config.toml
num_hidden_layers = 11
hidden_size = 384
n_experts = 16
experts_per_token = 2
d_expert = 160
d_shared_expert = 0
hidden_act = "relu"
moe_layers = [0, 1, 2, 3, 4, 5, 6, 7, 8, 9, 10]
router_score = "softmax"
normalize_top_k = true
routed_scale = 1.0
balance_loss = 0.00165
balance_bias = true
router_noise = 0.1
router_bias = true
init_std_router = 0.0114
lr_router = 0.000507
num_attention_heads = 6
num_key_value_heads = 6
head_dim = 64
vocab_size = 10209
norm = "layernorm"
norm_place = "pre"
norm_eps = 1e-05
positions = "learned"
qk_norm = false
attn_scale = 0.125
tie_word_embeddings = true
parallel_block = false
init = "normal"
init_std_qkv = 0.0227
init_std_o = 0.00484
init_std_up = 0.0227
init_std_down = 0.00484
optimizer = "adam_variant"
learning_rate = 0.000701
beta1 = 0.9
beta2 = 0.95
weight_decay = 0.19
lr_head = 0.00699
max_grad_norm = 1.0
warmup_steps = 296
schedule = "wsd"
decay_fraction = 0.298
decay_shape = "linear"
final_lr_fraction = 0.05
batch_tokens = 32768
max_seq_len = 512
doc_mask = true
train_tokens = 280800000
max_steps = 8570
dataset = "wikipedia_en"
Below are experts of layer 5 (counted from 0) of a mixture-of-experts language model. Rows are named router (the router's row for the expert), up (a neuron's input weights, with its number), down (a neuron's output weights, with its number) and show model dimensions 0-63. Each number is 128 + 32 x the weight over its row's rms, rounded and kept within 0 to 255. Numbers have three digits each.
After each expert's rows: "mostly gets" lists some tokens that are sent to it at least half of the time. This comes from a sample of Wikipedia text that the model never trained on.

# expert 9
router:139133115162172103052175099080127163192066154102104162121138172167192107149117118142154154133096149107128131073147096147126103173146121165133093158137143122149080100134144103122150147128109155
up12:157129122136130122159172110169106154074103165148129084111122113088094174089145121127066125142127179179123158117080110145084114047179122128123102199100097151103171106117173102117144136150136139
down12:154093163161155170156198174158150143192165152086078189111083151116135102116106080105128183138111155204115140083067131081116090181103111118132107129131116126166121151178164084104142097109096173
up13:110122088126116125165101156135176063103134128137177083177155151127083125100113144108135099047089122147149110139157164104090171129159123125099132184133116165077145182136105096119140137103110122
down13:121162041130174112090177146156078106217128101102149109150088150170148127107122120077145148143179130093136132125140048126074073159164145131167149157134119108164065084105099137155184135137149138
up14:144133171146083151151128071186138072105154133168161117165003124137135145143069145157163130107184144107056129149134111096175105158152102091163146129163134125176145102144080091137152143163134090
down14:126160106121089196130146165110114149145215114154097094108171179172124193133123196082144092157108104140134117143134147119113128098101129127118128150152159105039102110110177159116130086135117116
up15:114139124177103130112104124177152166160139076116108110121102097121133149161174152066177081115111148153126069138102152095123121151106139166118157159128110129139114196122082161111125148134151098
down15:115134154136100107103090109094145136126099151150122118072100149132069144141157115106107140156124116148139171103122169153141088166127123112122127081085107190152165093117170102171129166076098139
up16:133140132124134140162130121169147104107113156136125167192170148205132109115140087132159113096070155110045135136168143052193077072145148117109174074134154170122109150073149082156106156106151076
down16:129073186139042095160158123129078138161152090127136138126078138163095081181134124198154138132172137127139112137129144098112119147145114114110081109157164107087147066121165116121121115090086170
mostly gets: " F", " M", " C", " N", " G", " H"

# expert 8
router:107144120180092112143104128146176179136143139114174165171131115057139152107117144093144092043121130125115144120131131190125140182094121087078169079190159110113082093119132145113119131125101109
up0:078109138133066131112148119173145135146101145110104148110087085180110129087118177105092140109117158117058132148128143091114172125094064166088123161156102102150101120124155161106155127168156172
down0:149148141150183178132117140113108056160106101145135095155134186161141118123124112160153108190145116131138130080218126117133059107159070111186075107155100161155057074093105171139143112101136082
up1:073146124117110121104080151080076116162152168138131187161150103153169116098138140138138118094122186115153105218146084155083125136159133126128083185112072145084104122102055144127125105097164109
down1:098106123135154078130162154121123178092111120141076191174145084161071124099091176089149152191127155128149046109114105144101157094152107177157141119086118105143161113112133065137119123117194114
up2:194146164044117139123095099152146141138122136112173143179072145181110143148116078154119199118139101104051144132105178120124114095172154145063102112137111116094090156098112112093162149186148134
down2:152112101131092170092082176137123109105155145148096174131110123113105150100095120101116111140078103111129098143165092114116100138113142162186113147138106129147151145169088094136067070103069095
up3:084158188103103072128106091049162172109114120152133121122092111077156226109118148160130158124130089192081109186114030153129121120116116120035169154120117140106090138084124158209149153220125137
down3:122174154117111142136096140077140172088064138200122190182116149105113146158113143133110126153144125172187150100097100127118127139087149092103158165162137169080146130143160081166119143171172085
up4:136136123107223176161088108118074093176118100125115136134108089081126140104150080147091112126157080125130103172114119096122193136180107116054124113117020158083108144095134147054146152168157105
down4:151160101048088142124103168104031146120104130129119108075110112037114104093117158092131178152213104130140092152109125165088165148034095061088160131135129131119197138110091142113144143140082158
mostly gets: " st", " r", " v", " l", " form", " con"

# expert 15
router:162132075061141109173115208141174088176172110108101063108088119121192159138094129165120091208135104039117129108092125156126087156159081115121150158124121162153092144157078100119112155184144195
up12:122154100166130041144131154139112166091138124138123098091124056133108108132170093137070070108116163133108121152147131057131100140121162089090157126181140067184158117144112157098030137120141163
down12:140101152083123107133147120087152141121124100130141122082159139078137097126112158091143178142158139108108132051139147148140117154125138088135149169114179145078062134128131134071148175149169095
up13:083105131150126176134182144021180087134118131149109171143036149085179105177129070119181120099152137140107132242113173125134185129218157109167080144147117122174171172094110090146114095151111135
down13:120066127131152072074099133221163136105122133122124210141137135103112076139085127159154153178129122150123080122098124133133018150119189109150147126136099158151104084117152117140120071094124136
up14:146097139151132045127167093172084082150144127117157118184129129192171111153126124097117147113145122148128107110139168108147108122119163161203147155145113115117118117098125150089129194125151124
down14:108084101102149182120155152106106089093104097127110113097144191151138099082145114181116133160066110116137139070132093167130166131147111171150080092098120151203103082142189177087119174072121130
up15:127126160196119061145074130145100135116166197129203113096124120133094129152105108164115151148117118134103141119182091152134120101093115160114120122189127118161101117098104151094171148131166153
down15:138133097141161120067137142172137150110096089126110069150064139153169125155138065129088107128091076125118168149163123193139112084142123134097140163142174157057113096094099161093176139136153026
up16:128146164083143124165141182079078140090116154133189137168090153170177087100130157125136129117126142123194097136121119162143102144171134158104113095124125130122110159092177123121113190124136112
down16:127149160179128112094068089170153088111160108084138143046120109090099206129112107086120118148161178088102154144127089166183147137154116074105105223158114138097063118081159118163163128084167104
mostly gets: "2", "1", "3", "8", "5", "4"

# expert 3
router:132158078162143170104127141166119093102093088118095110072102167161169146131176057139097082144110143118117127105094118149148124155163137151143089094161147125154132133129090107153165113123161017
up0:061114190130097131170148129150165096112065138152159133167131109119164119103101175143128177159070145144103136140144196128083156097106097147152121180089101111091135106129171090123140116118089110
down0:189152122135069133135136071104174152151142100137103117132172120114121138142110078088133127101101144068134055137149076149105080117227111163180157176180091166109140161110127126134038138150143179
up1:170146147147090107137107117160115123081196179139158118114088128104152130161150199111135122214186078146070108156080096131145147113081103075080112091130133081141218088113177172158055160096132146
down1:127092159113084135167132174159231108143154122113109147163110136086172123149110113149119161163069127135125127094153193105168114147115129161060050179170159106126065123122090164143102174098077082
up2:122194164134140070143169134046106185156141154132135121109110136107066170182131087121130112077123081115182081068112167094096122171177183099176105141079105136100197111068180135107144092141109123
down2:093010085139139191102141104117151112137186121094107094124092174177099122111188169074064110193108128116120122073124099137165130100110091183155163087168173139124145121139077157060126106124127100
up3:149145086106160088079112147084137094135150135164112170109128067133112136132195129117175123134125094172121098121133158098118138165200192124096128144130102073142161134160172143131153097157150099
down3:108123134147118071105133110112167130149146111144116062122131126183190107115117104182124097148152149069088174149095115124138138081163171126133145153116124123076143132128107136165129077121126073
up4:105104130134126135128121123131132111130172202140116097127107125145088131122202127138142138114126128165085114165156184143089118161149171096079068077105112136120127140096093122149106123179145083
down4:121059145134128165105162164138173131120155115125115165065167138075112141108152125178111138103053098092107143156106149099128224116114077144203114153135123067100164082163189158166105165083157128
mostly gets: "son", "ton", " John", " William", "ich", "inn"

# expert 11
router:141098135118119113142098121118121098049133135108155083098157167134159114176122115110174142079163145130149100174109124114088160118089115138041195169153124148097092185077174165104145175159139157
up12:114173106105145100128113169083080119157165158149138110069134159045149120147199124107121111098160075186109196171154137158096157078153085149132126168154100132223125128113141119084152109149131138
down12:108103118096200126106115128138135130080098080070124127155090133148095088125085091115174103166129133159128094085122144109187122146125148125130158128136110100136090093104172152144082095119078110
up13:155119090087105085120104157097094157134158160146097113167160100095127112112159118120148084100165102155104102165204207149101149122133106153109156103146061131164186121098138137051114132122174166
down13:150130148170132101096143125140148138083164111092139054109069109147180148170160136132169137131122176130163139150122111125120097078135132109124101120110120125131120085113123097118147134125109156
up14:097132105083131115147098117081149112153170132167078124120157126162087108153167161098155176138141155159132129214127077162083148202120102128108074161085132078145105171079101113152151165173107182
down14:128161099123105116146140217141152074102146092121169080119115081151140188107184082153133111112176140187151120124135132110158188130116148090100127131110110094113067142107141147104151085141207126
up15:124135180137109094141083074121124144103114159145152122141157059117146155136084109058091120119133130119147106160175125158131123147138071146105126132154172120132081095139112063106091186163149156
down15:067147137132137164089036103116146103107126117153139161165176136162163116105113097091198094146070117116106176127199136139126065077110153156075150094139120127077134117122138151111127141102125168
up16:112072201128165131181105171080163150138130144134132116123178144134135097123153197114133138155111125148145107142113066170086162094112106103116101171115121151142120140156174114149162105164129147
down16:128178189058123122181132112059107129107142217141125115128191135112097087154159073120147166129112085095123162167092160100087105114137186122086130107069159151113145104158117155170138141101119119
mostly gets: " ", "–", " (", " in ", ", ", ": "

# expert 0
router:123129119136132083143078140108104165173115167104125149151098085103092104120178143158150150136148198088150166158158141082164149097095086152156119147115122112107164128138163154100134142146116194
up12:165152149153149109158170192155109121043131120144160137173167075159124119114134106156166149079050158136132156119139129090092084144166141097156159096125126109132163097114154108099165160117162102
down12:131163154150115148121116156103169151118174111175151158125133153174104131046140148129104100099124137101119093098164144115159120110103076100135128109124182097142115115133139115117108108149179084
up13:073128185108101150095106107077189140102134153149118195097172048122086152098158164141141144174109108150101099210142099154123132124143101168115155124191097114166102140131157096132177101077108156
down13:149168068086148169255150097142133143102172122071111152147060133130113145129065074099097163112143111144146135119134112120077174070147117096085108131089156157116130099133157181155052094140146127
up14:106125102101136150164176057086117078133082161140178119100112139102136158123134086164142157160073133155125099116125125130126104066153214185152128107136123101139121081067175063109143116149103105
down14:100203100179110116105145119179120119091144127114118141105143146167164093133135113142114063123101140080171064092131148145137143110129139142175079129110057182162089158119129055119215162120125138
up15:181187117121146114155079107107143105127136159157113158187127110107126115150123106116143165142099115128125118156169129105118132133134163136116072119087173125150155157055131192120133179136127130
down15:151117123142151071157090124064155114115083137138205188132155128170165185148172188138088163148139138151160078122156123118139185134111034158058167073146117142168158154162182104109122140122136075
up16:090099149161123113185234150113136063071137090127186197171158134137135144076135138088095184080146130116123092166175094148125135068180139170127089088085089092170136043150119099115148146113130149
down16:085068149104098170128115158071187096207116128145162147169099104163105115086141094144154143115109127200088142144154081097188144118096138095138093135140145117073150166136097116130126102205129055
mostly gets: " and", " to", " is", ", and", " with", " as"

# expert 1
router:147096149155101175126166053160122118113145154136193038133093175154098096132145085107125065102059141173094102130140137137091122061129094134138149133113086086069111140092131158113059139098110141
up12:144144097102181105118174187111161095133137081138137158191147148133099146110143076118122126148171120147149110137116132137162120093115200084142154168193148144195098164175145093120082108109168131
down12:148123144161148096049107118113170069099115153143087133127116104138146118166088147108124117102116120128149085097155136075194142124117133154091172153103067167160167104134151138150124100125118122
up13:116147120125118150124104091127145177087086099156082169158105151122143091108214081104125122102117144141160112148164097130099149137129122113114097128178159087114106103100099108173102141167119078
down13:099165155139162172207115137196094172195098091099104115187112201166101092131071146151055124071130124134113105108123093121112164032128133124145123125130155069091134123155143153159141170136101142
up14:134154175113125114149153164148131073168090153158143180167144093140111170137168126120116157174169131099132137169149123132144083133120116095095100157160119131126127117109128087124138138206129109
down14:119133106111115154099170151082173121150085138104146107069119173145129161097154127124098079103153133178114168036151144158192136108129105141109120112129168136128102125131101136106113104157120137
up15:171194169131126118157128134101142136133180136150110112126132162114125126123172151127121129108093155134126181133163157095040143079124120138148081023082096173133152098085154166157123121101130111
down15:120110121124127139154108121165165125163088163133090064139118131103147119142090156134132107160126084097092106173123171184121091128143177100142148166182159139076087090139155076035102100133154127
up16:138112162083098166106140107079118138127163151158106103153137097123169157157162106072203127151151103147110175163112114173125215201168037117158104076086151043140208154088115164133132174115092085
down16:135114169080163051151206163156154165110090125101125156089164115165105163125117136147117191120167076145199099129084131131099115182156055179110095168109116090113143123110169152075132132121089119
mostly gets: "| ", "-", "|", "- ", "|  |", "  -"

# expert 2
router:134148126138063143131112172124102134139168132144146142116080091092086131079172110086120064071088082113112166122099178100169137123133149149111135134168118057102172115158155063143115111139153169
up0:115093167195120133125078103058147167112089109129152130123106111160162097152155091097135081155143160119162103104141102103081077130125126126185188144131133186082131155167102150064110165124143119
down0:178166126093148153127166150150073127154112141129176164122080126113120157079097168190149123140221124116122082105156130108140109130094125166110086137132113122178078167088163090178118131134140147
up1:120137148123103127086054119155161114080072094124077158179150081136167101100117176126129156096138098110132096146145089103090162139139148068062071116130148114094124075122102203111073126067129086
down1:118182099216132117195140127095174105082142147136123077108167151099151134152066105136132136113127104149124130133140070077090160111116095100118089124146120198135120094129086168161090127128118176
up2:106176132148153144138166136090145096139127123127144138067102142161211109137092112101121192089122095147160115115157108129112132070143157194113138138063124139128125139173094147165099176136118097
down2:132137134157144113121125113125129085182164165164137073133138100098136091047173144157117155163133084148148095126105135150126143089073169135149145117120130166093184104136184181089174123120117064
up3:166091106153104126137106106172149118149085115173107101151112125140136153150110156090115098189134158109185079100107144063089097071139156110106079166107145126158124113166107109086124156135144138
down3:169142161104132073131111121163100153145120059182141163125122128189102066055153134100155117097161139119147104154175115131153090127174165137098161154164210126085126072112149072151163144137133171
up4:086077153086155148152093158128143167144082147098204153158132113153080092122176102079122128112120203142146075110157152146123086101143094105113135093075165186132156144112099098130071092149067106
down4:164139107067158153181081155126107136173156105121116065159117150079126087102104120129141081105131095057160129144119137148081143141142179118164112087151117180100095125142122180195117097151095170
mostly gets: " also", " it", " not", " him", " work", " support"

# expert 14
router:123106126104191126134148136180146114095145203141111204112116075137083130148164179143155201114172106122135114187116154098129187139092130136143065077123077124119129124159112189113109147113158135
up0:178209134163158184094064139125133144104124133124157106165089141071139133073154087140128121167135070112104150104139123144112155170125108189125136093097122099113127138150135113109098123143158099
down0:167112162122112111108156122102145096103130111213119104173077149135088083140222106114162085140137100106078141119110131158148086162142115103157067137093112128116102124136142117096121108146133106
up1:123114118156157182138130178103120136112108098119105107124079102133087162086161099142111127138107132145101161147139127065150158115099127094190148119153080151113122119127104144110087107107135152
down1:140120134066059110054143146112128084138134100070157177181126130165119139077074106103188125072166173154141098124072137122167171129068126111103148165107136089167134153116135124132191042106159136
up2:134141126150216113167105082122137073181125103140142119116062135193114161122097062121093135147136206172114115173165108093114122129117091112087102171157152146159108158128091111064120201177185120
down2:150101134107063174113101120129122159157101095118149122123053123083095154148095136116113091093101089085113125129158087156112143106071112153089119177071128157105115113125128114089116128219138113
up3:148156123171150170169103137169176132061175160132128129180068097144189108145111147119110132105108136133109114087180060109146170134148073133136109167108070118225125154097125103069063168111105126
down3:158137188159108115188105117108111116091139151175151157070129114109115113089125087117101085115106154166117105135174112163138063163181207116081179124176162154131128149080043078141133094108104065
up4:164138120116096197148158161113166162131206163134115150161119138106148203170189128103094084100084082128148167138119138118129169086099114184138152093170073124090130110119183148112145113041097144
down4:138170133075091098161114167128067120099176103106205170098123114155117123106069153093097065104150168123127090100154163120111095144227127142064165128102166095117173104100155110115185065185101162
mostly gets: " National", " American", " World", "ical", " former", " public"

# expert 10
router:125138107102096101138177096127148136108154123155145146158106180161143190141120143099142123113130120092125127107206101146136142111105143107164152126165128158154122051144173129162173118097175104
up12:081112099126135185112136160102160172093078081103139147188140104123156137126130100158159148124130131123119134100148150165120119105141173203136143149176133117146102120090101080062044142165188121
down12:150185088119091166118116111113188105111179173156135081131187181139156134145110164116103118083168172098126162164121138154128128126143075166116119181062096129133136140122138142144151142146175173
up13:105157120168171099097122108104149118183121137144125126127124125145107150086154130113143161098071134104163152108174148183125090140147161121122108117185113080209129077128158143088152113118109093
down13:079081105195073121217105102138134119110176169135104084175113106140120136080083155168129132133123070144170138160191156104171155078095181088163145159193089082110200169149091141098073069114110162
up14:120134120191189149080116099167123140151076093140139162202159112127126137160086152056160164127139115197152160143106125116073103162168079091164122177121137094133115129099131158140044118132144180
down14:144159105045111114072149119152104150148143069114160050195126137143192147179112074148126116166084129096183130155144133132113124139097139187087139215070159114129115111109123133127094156104095103
up15:053098123112147139175127099093101110100165073152141120117109064104158146112181163092150175094152135152065077154127123172112163151158175130038133118103091130142123143140134159115164143168142096
down15:158088120146127134146159161135142124125073124165151141174124138125094099111093127127138116099126165072141142092200098104153140132177080169086127145161126050096181174110186113142169132087104127
up16:177163083070119191098072139101159130132075184172148149164104148134181181157102092080084109112132201127124120171112151129078090173097105147175088170119111143105089177105080142113100167112089103
down16:113143109152103069093174112155180128122134160103133072124156178163150130148156037107146110121110155063126142027158159121079088122163115099160077070158139179094120095137145139139107103155138139
mostly gets: " in", " |  |", " m", " s", " on", "==="

# expert 5
router:124100142168114133152121117108117120156075150115139188166188142146100097079119167142113118150077089185109101141103093078121127131113168117151128095054155154139174168128059133130103181157082198
up0:146126143143101089131093156093104152084107127128079071132115155185114150107134104150129078152078173110137129104129071075121129170153157105099103139175085130138136142141143132112106160101140111
down0:121178106133123131093138145093120124102176105145110178077082163164135150105193112120144154149146085175197098123136168179101090121177158136106147122099135092111160110136166120085185065069156054
up1:139127164125092131145181087118142082089133111154164104182147162135101129181094075137095189085127112146232169123164071098133132110133081053157141115145077144123160154178159093059143173134117127
down1:070142181157137165099125164129153146166082082102158117106129148135139125133135129048149140161113127129124094082075151122093089104176206193149202176127069127143100130153155112170058086124212115
up2:164126125149128104131093118132151115163114169136200106091151109096111131098138145152139101184126121137071076126138151204118095120152099149058175137171102079117185097079155144077102127075112164
down2:145141146137136161071099148149092108150130143099045152152114133185072173166150113147069161116166124109171154104150100172149118122118135110099098088158134143118191145201134087100102135114168117
up3:070155090166084105210046140109119184100091075162107114162093103139180201043114114144117099117122157120098166156112135097112139133130111110144072151144057113172154151116191126109112087109138120
down3:101144128123152049125119129123135208106116107107116115153119153114163034107019200123134103161118104107177096092150185126109079111181123105131090098133119151094114146098214147200136127115164177
up4:102079095113103110119124209126162111128084155149136081113087065090139184103170105102105122109096158150128162138097089111105156170129076130119022122209173110143147091151104130083115126119113210
down4:194166117082102141096125125087108113157097192097183108161093140151153092125121109143131107122084117080136156085081137167118158158144157142157149069167152081151123147122098126118172172078096181
mostly gets: "ort", "ft", "ot", "ole", "ard", "que"

# expert 6
router:112190142127114107139104190130117167103107117139119094139107073079201149120064094145135101136176087168129178124156165175104146086123113137153131126130068111124131105142089119132119088135113110
up12:187097133175160124107073118192110120173102134130092127163126114141082146062128187112095141097117091165130119111048117061159162199151170101145114168102186111110173084133123115151090169101148144
down12:164163132171125157134153112089142152102132187159158094093140135073169179144103139075080146093195137140136141109121116143089173097118114118121083102110124080121141140104082134128118151100176164
up13:114121102153148200144095118086149096106117090129143089134088132182142129152166070170155078148033108118161123152141122099158147122134133106127083098210104093132157225121105118099103153128119120
down13:134168170111118165052124135188067159155120135100121082138093155201180135120155159138125105172198153135176175146186152132112138136074161139131150104125135118105143126163113089115163122136091105
up14:130123134160169087117168155082155137137118116117125126164125150203100110182115119179117161084137109118136133103073125067089125194164174092139130029136134101107189118133081166138098121134147153
down14:140195167176180103125105179130138153072120153119169062135154112125144097140132147130170110082166098168102142146131130115104137138168196152119174122141119117133154128080142112127112176086168176
up15:083153136144147165195098153106127104125114117154083162171158119124130146090123138179118182125091081112112157135133064151130135208189116143162107164148161090185141067151159065156107138100099132
down15:143147139132178085053125137067093124129136150140090102091126124094165093107098141085153108146118100140134104116120197152128129154217118118142139097149101143042193174089104118064132140162143148
up16:074117189155072135158218086108092095028109159131188131091102104093086154132150122167112033130117111108114160155132076130084114140170109089173149172099118123152146059162139037098119130112157056
down16:103133128191069125180090206118164097123159099110109165138133110159190153135103166194143118103121151114196108166156104185185140102131110117127121108128112149099163075129126109123122145127120137
mostly gets: " of the", " the", "'s", " in the", ", the", " The"

# expert 13
router:154058143088175117128107135086135098133155122107080142062104122092115118075134117136159120137193190145126161139144125175179111141146130061119149115116131140134140188127180110094173131107109128
up0:206158120147110134171126113125151154120125134136153089129149104115184110092156112137126162156153084104151069185046151129119127115160092086082099130126114135189117138115126177188148130171130115
down0:142120113138125156126105143117116072120154131129083150130102112142090147083131064125114189088137146087087146170101055168177140113152098134137144154133137145106147078173045140153139119169126115
up1:103124050109154190210095107132138084152147073191108139130113138112095122109147133113187162153147149096071097159072124139091174064177157099132112113151162143187148134097073101162176157130109102
down1:122143130126158075080163140108160136177119093094107102091167126136174167135124165137090066197131137105162105131148079143059107124136143116122118064146186111123154080130110104204135162095154209
up2:175093112097130108176137135095114053099091175137166108179105135168137083139129136045066129107118102171097083128173200088121173075140141038159126126073133079133163133142138138068115148155122127
down2:121151095121132182154102097136173193093157116157140071176130178134178131148081117171148110055152114083169143113049160165073126108107167138194125144184146150106128117164161210158127149171112104
up3:048162135083116114154118212166143149098136139111131109124151110185095151135109140142104126152072191066124162128140130167110119096153166164155170136141106140147160130101160121129142171155136169
down3:125186076126111100115061155155156184126065168129172129103085122084186191084174110134160107084119134118149116089133069166116119123148171169119130164173142138093111093149181154071131113098174148
up4:106201202058152083178152178136127146088095115158146112123088128204119166156186181147105131165145138125126154146178099065128104110103124165045149171161078112117103101137172149107143190140199184
down4:129133066145128151124120107163146124120120116090130162125076213119183173122134109090086084091186169139146130093144157159107100109134137177162164142097118118159099126118133136066140083083140111
mostly gets: ".", "s.", ").", ");", " =", ", but"

# expert 4
router:099214148097129156141135132083103145179141073185108093155126102146097135161117155157099172117109126148137079135160145122096130149142134127079167206115104180167155094139190104127122079094119136
up12:119089116138162049162172166130108049122134140121158115109138162141090129098067134123138180126166115180143114133084137076172120143143137047118136125159107095119182163143138102130145113145110135
down12:148130176102125124115142110099132138150126116114106003121102153106115089143136110085151157110145073105141084113119129171126118126118133149106086152121151110125128126082141114137129097110129149
up13:073076133136144122093120094170122116104095104185130169136105134095151096126162144119097152117130104141126123167122037098114105139080125180158110124075171140183098114172112137088113166175141144
down13:211108065111132126101188086060120168082068113147129163155121122156159121154098120104123160103139123114087163116069224122109126103134066142187142129098169121076180131118153181116095122155165088
up14:137156162115086135117180106065174112154109110124143133161111129157108165130106112129170081053162151166102090197135128168142147136137107082172138131088099129126114078106123117121167122114114089
down14:130137148080150066144103176145133141160157122179122033154194158131138128162043116110153122102136155098138127142151133086098111133127123197159172134138100120115139099136132118146116109109149130
up15:137127123195145155144108135144155140144167073126152164142098121091091144080154171153108087100128147172095126202071113098145166063087089163176096160147080089129133130109093117133113100141102114
down15:152081109124116191168145100121159135135152185129115154125147078082092156134176162155103086108118091118150113096129077143088066085157129140212196117144153060135063103125123184145106118070137163
up16:122099156122067120122137155131166103072150102147117100189119109108166101168122163107103164086130094146150083123165130157126130129107162049150163161145084079127069129093158126053152168130143199
down16:113090184148088102174136164104127113121176129077107151110122147142138146109110157172146152100114051088113135145120130120102172128158181146105151147120132164168114074118147124109105169064125100
mostly gets: "\n\n", "\n", " c", " p", ", he", " per"

# expert 7
router:111099160103121134099116110121147143159036048112114143144170128201174102144145118133097145149113159072163139097148119117147092130156107124188049115096164137133118130080071149121120138146110099
up0:139117124111090145125139080178125125083146156155073090158152100132142105128112109138116150088094140200182128157166118125148113182159123126135157117106106121152144178201168106110113153140164091
down0:069217078131097124113064097091098211144134118099157114102121139094161113174100130090120123127147138167135167157123131169097109112165109132101116121121108101080165216091106132086160139101117191
up1:114051086158131097141106101069077146137095148167138097181123135143137105153149121133131128120048095119168142147168088173103108114178185092162135130158088155145121122081152110131111167194082116
down1:142129142164147093157140108095104223203123160152121130093155160105097102124067075114143131160137105169135117111134091123136139196114139107138085137081128194110112137088147199194091184152105144
up2:122103147098093175146138164147121117065106150123144100140131086063150167071130093172127125124144167098147169235160118133178087096127090069117170145084050131104095129044163075099099157114093182
down2:142103135131090094151106083115172110132120137150110097161160121143108139144162128102126172165103144115151110166140168195149135113140096108084175121163130090136160143143098144157130135091147118
up3:100110152111106136110123132181151185159122176150120097115153117105118175088105141149152143034116081144005090123134156081121142050140092095094116142088098140133127107125108084114160119149091188
down3:111090123106149103126119154133126075097121109166050129116116142140118178174109107172127165114149071128181110120150133136123103123174132068154162100146255136086091122086154124089081127083159162
up4:091157153145094181146155136160136105172159139123071195103131140124184124129143114166155092111117067150121142171160122047192158071154147159114154074081083100131187159092171128113108106155166150
down4:133097092180201199116142126135108148153116148142117225120138114156162170159171129122123087152108119134096166110121162121101170083124161101105164148123146219102105104079153147167135104140180125
mostly gets: " Mar", " John", " Ar", " Z", " De", " Be"

# expert 12
router:123092161176147160168156120161128070129185164152131159136147121067039132144117134142144192142161072197124143150104105082093097103141166106129086174127112138146140153207136061186132098149124091
up0:094101140097121110207033137150121100123046067169177134136082052138141154057118146101096128118178130168116129135156159090134102105177125139128134169105148112125165180056127104133140184143224159
down0:123116113111126116083127092082058133114118130189110123119174180170058095125141161110094139138100097138138145130094097158104119099117125113128097141084165125099196128109145165152124137074128155
up1:154176131042121160159094162095161105129156122166082125140066073051134184081145203132130092088149107152133104125120149105145130083088121136123085115131088094166091115083195142119164098157121189
down1:144111091113087068103090137118117196164137160119128150129127131142120121067135117103061090169076101116155136150112137131169090129168159086122175180105131085107134134161116135147113174115119174
up2:127162083144136149106131124154137135127121126183117147128155076127110111115137096131153114100112134149125120089121097104095159113127085125119130145080121063107109080162140103101117131080115143
down2:124117110123119110129093137134142130115120093106122160177054159048130130147075111099113158130167125104120097145151104084109139155148120120104182118096133112127120151049190107099100137152142138
up3:071141123140127119114122148132121141138138093132041147160147138129099124064122087151128107021106136178134110167095073187054130123088087148119148164121156165125118189128165120125135092185130190
down3:084131154188116134144149134134114095080101176157163137129132209117089114178073097110144114115150152141164137174133123115080162141203212167162122097138145119106131135108102114138127163100106083
up4:054155120163117149140149148098148157147177159152141062078089112107160152114149124081136113108151175167108114191163141136072136185179068126149142089167126129111115080111115169126069123131149152
down4:146089137103114125169115088069144107172115129106085141198095126177171159111181101086143167101100129103077160161155165061140122107116070116133141128148094099107177155112107124078122164097096130
mostly gets: "′", " World", " Street", " Road", " Awards", " Award"